Below are experts of layer 7 (counted from 0) of a mixture-of-experts language model. Rows are named router (the router's row for the expert), gate (a neuron's input weights, with its number), up (a neuron's input weights, with its number), down (a neuron's output weights, with its number) and show model dimensions 256-383. Each number is 128 + 24 x the weight over its row's rms, rounded and kept within 0 to 255.
Before each expert's rows: a language model's description of what the expert responds to; "gets" lists some tokens that make up at least twice as much of what it gets as of all text. This comes from a sample of Wikipedia text that the model never trained on. Tokens count by the router's weight.

# expert 2
What it handles: Bare spaces before numbers in table cells and score lines, and sentence-ending periods, often before line breaks or headings.
gets: " ", ".", ".\n\n", "–", ".\n", ")."
router [128 168 206 121 114  96 159 170 130 158 125 138  62 113 115  84 114 175 139 107 128 136 117 138 124 167 117 133 144 112 173 118  77 114 109 159 114 141 146 124  90 142 128 149 103 124 101 109 123 135 178 160 161 100 125 166 104 137 171 101 131  84  77 113 106 158 111  94 150 149 118  66 136  76 160  89 137 127 134 110 181 150 123 151 110 119 122 125 133 172 112 143 148  71 153 109  92 126  97 163 142 134 110  94 113 148 113 168 115 156  85 143 119 113 130 104 146 106 159 144 138 103 155 136 119 162 108 121]
gate1 [122  88 155 145 146 115  95 181 123 164 140 108 142 100 101 110  97 131 144 132 150 145 120 141 140 111 147 192 162 104 141 113 102 128  98 159 147  93 103 154 114 129 146 177  83 118 145 119 119 144 137 101 159 125 119 124 145 155 135 104 139 114 122 143 141 116 142 100  95 121 138  97 144  92 163 133 123  82 138 129 142 161 111 120 164 124  94 150 158 141 107 101 142 150 131 163 131 112 147 104 136 156 109 103  95 103 142 105 118 177 139 109 134 174 138  94 155 127 125 153 170 142  95 122 106 119 136 123]
up1 [133 122 108  87 168 121 112 128 110 138 170 132 115 127 124 144 162 147 150 132 149 197 106 104 115  81 131 109 122 165 103 141 152 100 162 118 145 106 129 113 134 116 116 128 156 113 112  98 168 150 175 166 150 137 128 147 120 117 108 128 111 101 129 156 112 111 131 136 135 133 166 123  95 132  99 121 136 158 182 124 114 154 151 134 151  83 173 155 120 180 177 170 145 115 163 135 106 126 145 203 110 137  94 132 118 104  84 123 115 129 101 117 136 128 134 176 138  98 150  72 164 158 153 130 144 135 122 108]
down1 [107  85 163 132 113 139 125 109 124 145 132 139 159  98 121 148 125 133 127 140 138 127 155 108 130 104 110 139 127 122 122 101 145  97 158 167 152 137 117 127 121 115 108 105 107 164 192 134 117 101 121 122 139 145 114  67 145 142  89 135 161  89 143 114 146 102 134 111 149 139 173 137 134  79  80 160 159 146 120 152 125 113  89 130 158 145 154 126 105 128 129 140 120 129 157  87 129 117 150 123 138 108 122 104 144 114 155 128 163 107 160  94 149 140  83 110 178 116 117 140 127 147  94 107 103 133 103 105]
gate2 [ 94 105 132 157  94 120 146 113 141 165 145 131 125 136 140 186 106  94 107  83 137 148 125 131 114 118 140 103 127 133 129  65  94 158 110 152 157 124  98 147 111 106  74 131 114 130 161 112 137 112 130 113 152 119 144  92 122 110 117 144  93 129 138 125 147 134 104 126 152 124 121  88  97  94  86 134 152 148 161 121 116 158  73 148 139 128  98 140 116 115  95 112 159 151 146 153 127  96 141 143 136 137  83 155 124 153 155 118 166  63 124 118 146 158  93 184 166 103 110 121  83 147  82 136  96 116 132 126]
up2 [116 116 129  83 134  94 141 161 112  89 171 137 153 130 100 117 119 134  96 112 124 107 135 139 126 109 134 124 125 132 135 116 143 157 160 117 138 155 128 148 113 117 138 147 151 104 156  95 138 107 153 102 143 132 127 149 116 116 110 165 114 120 165 139 111 127 117  83 140  66 154 127 168 133 125 105 141 120 136 137 159 114 152 138 168 134 142  93 108 113 124 127 124 124 180 133 174 145 126 117 162 162  92 154  82 132  92 137  92 130 154 148 117 145 134 120 103 109 148 138 135 134 156 141 144  96 146 149]
down2 [122 156  75 123 133 174 149 142 170 144  78 116 119 104 111 159 109  97 124 125 167 111 104 116  84 125 146 129 142 133 130 123 137 129 180 154 160 107 109 178  83 125  99 130 130 122 115 117 129 110 144 127 120 123 159 132  99  80 167 163 107 176 131 162 131 133 150 130  82 122 132 125 108 219 127 111 160 123  92  96 148 125  89 125 114 106 182 143 147  98 112 128 113 123  89 125 104  97 174 119 120 115 155 101  90 117 156 134  93 167 113 116 151 111 111 119  93 124 163 151 128 155 126 164 163 128 122 137]
gate3 [ 93 127 104 144 131 145 127 130 146 159 130  95  94  97 120 111 145 140  95 131 157 167 130 140 123 118  82 106 148 160 102 128 138 107 124 110 100  91 171 156  82 126 129 154 130 106 163  81 107 139 123 126 147 140 118 127 147 148 158 117 116 127 126 157 137 161 168 145 116 154 101 160 127 180 100 120 159 127 107 117 123 132 120 109 173 110  98 134 162 128 141 140 173 123  80 100 115 106 131 176 109 109 164 148 170 131 126 107 131 127  92 139 139 123 134  83 121  73 128 150 138 124 141 156 116 162  97 119]
up3 [140 111 129 123 157  74 134 163 130 122 118 124 118 138 111 112 149 132 116 146 161 149 117 198 118 112 144 109 108 118 121  99 119 117 143 142 142 105 146 121 103 120 116 168 112 109 114 122 155 120 126 144  96 108 106 105 176 128 134 126 106 142 100 164 110 132 115  82 109 152 121 119 138 109 116  77 129 177 110 142 151 156 149  99 107 107 140 147 165 144 149 106 154 155  80 153 114 128  88 149 105 123 162 158 131  92 124 131 138 128 141 118 144 168 149 109 116 140  98 122 133  91 157 129 109 126  84 129]
down3 [123 111 142 126 113 133 134 140 111 115 146 140 146 144 150 101 149 128 145 168 107 103 156 112 127  79 120 124 108 103 111 130 120 181 113  96 179 163 141  94 143  88 143 136 108 141 154 103 129 119 128 113 131 102 115 154 135 137 158 126 171 107 133 122  92 132 147 153 123 147  93 123 173 154 167 101 117  69  84  70 112 132 112 154 144 143 136  87 126 132 158 127 108 101 132 146 152 139 116 154 133 178 143 105 131 152 173 155 135 169 141 125 126 123 176 128 125 115 125 125 132 115 139 137 139 153 165 125]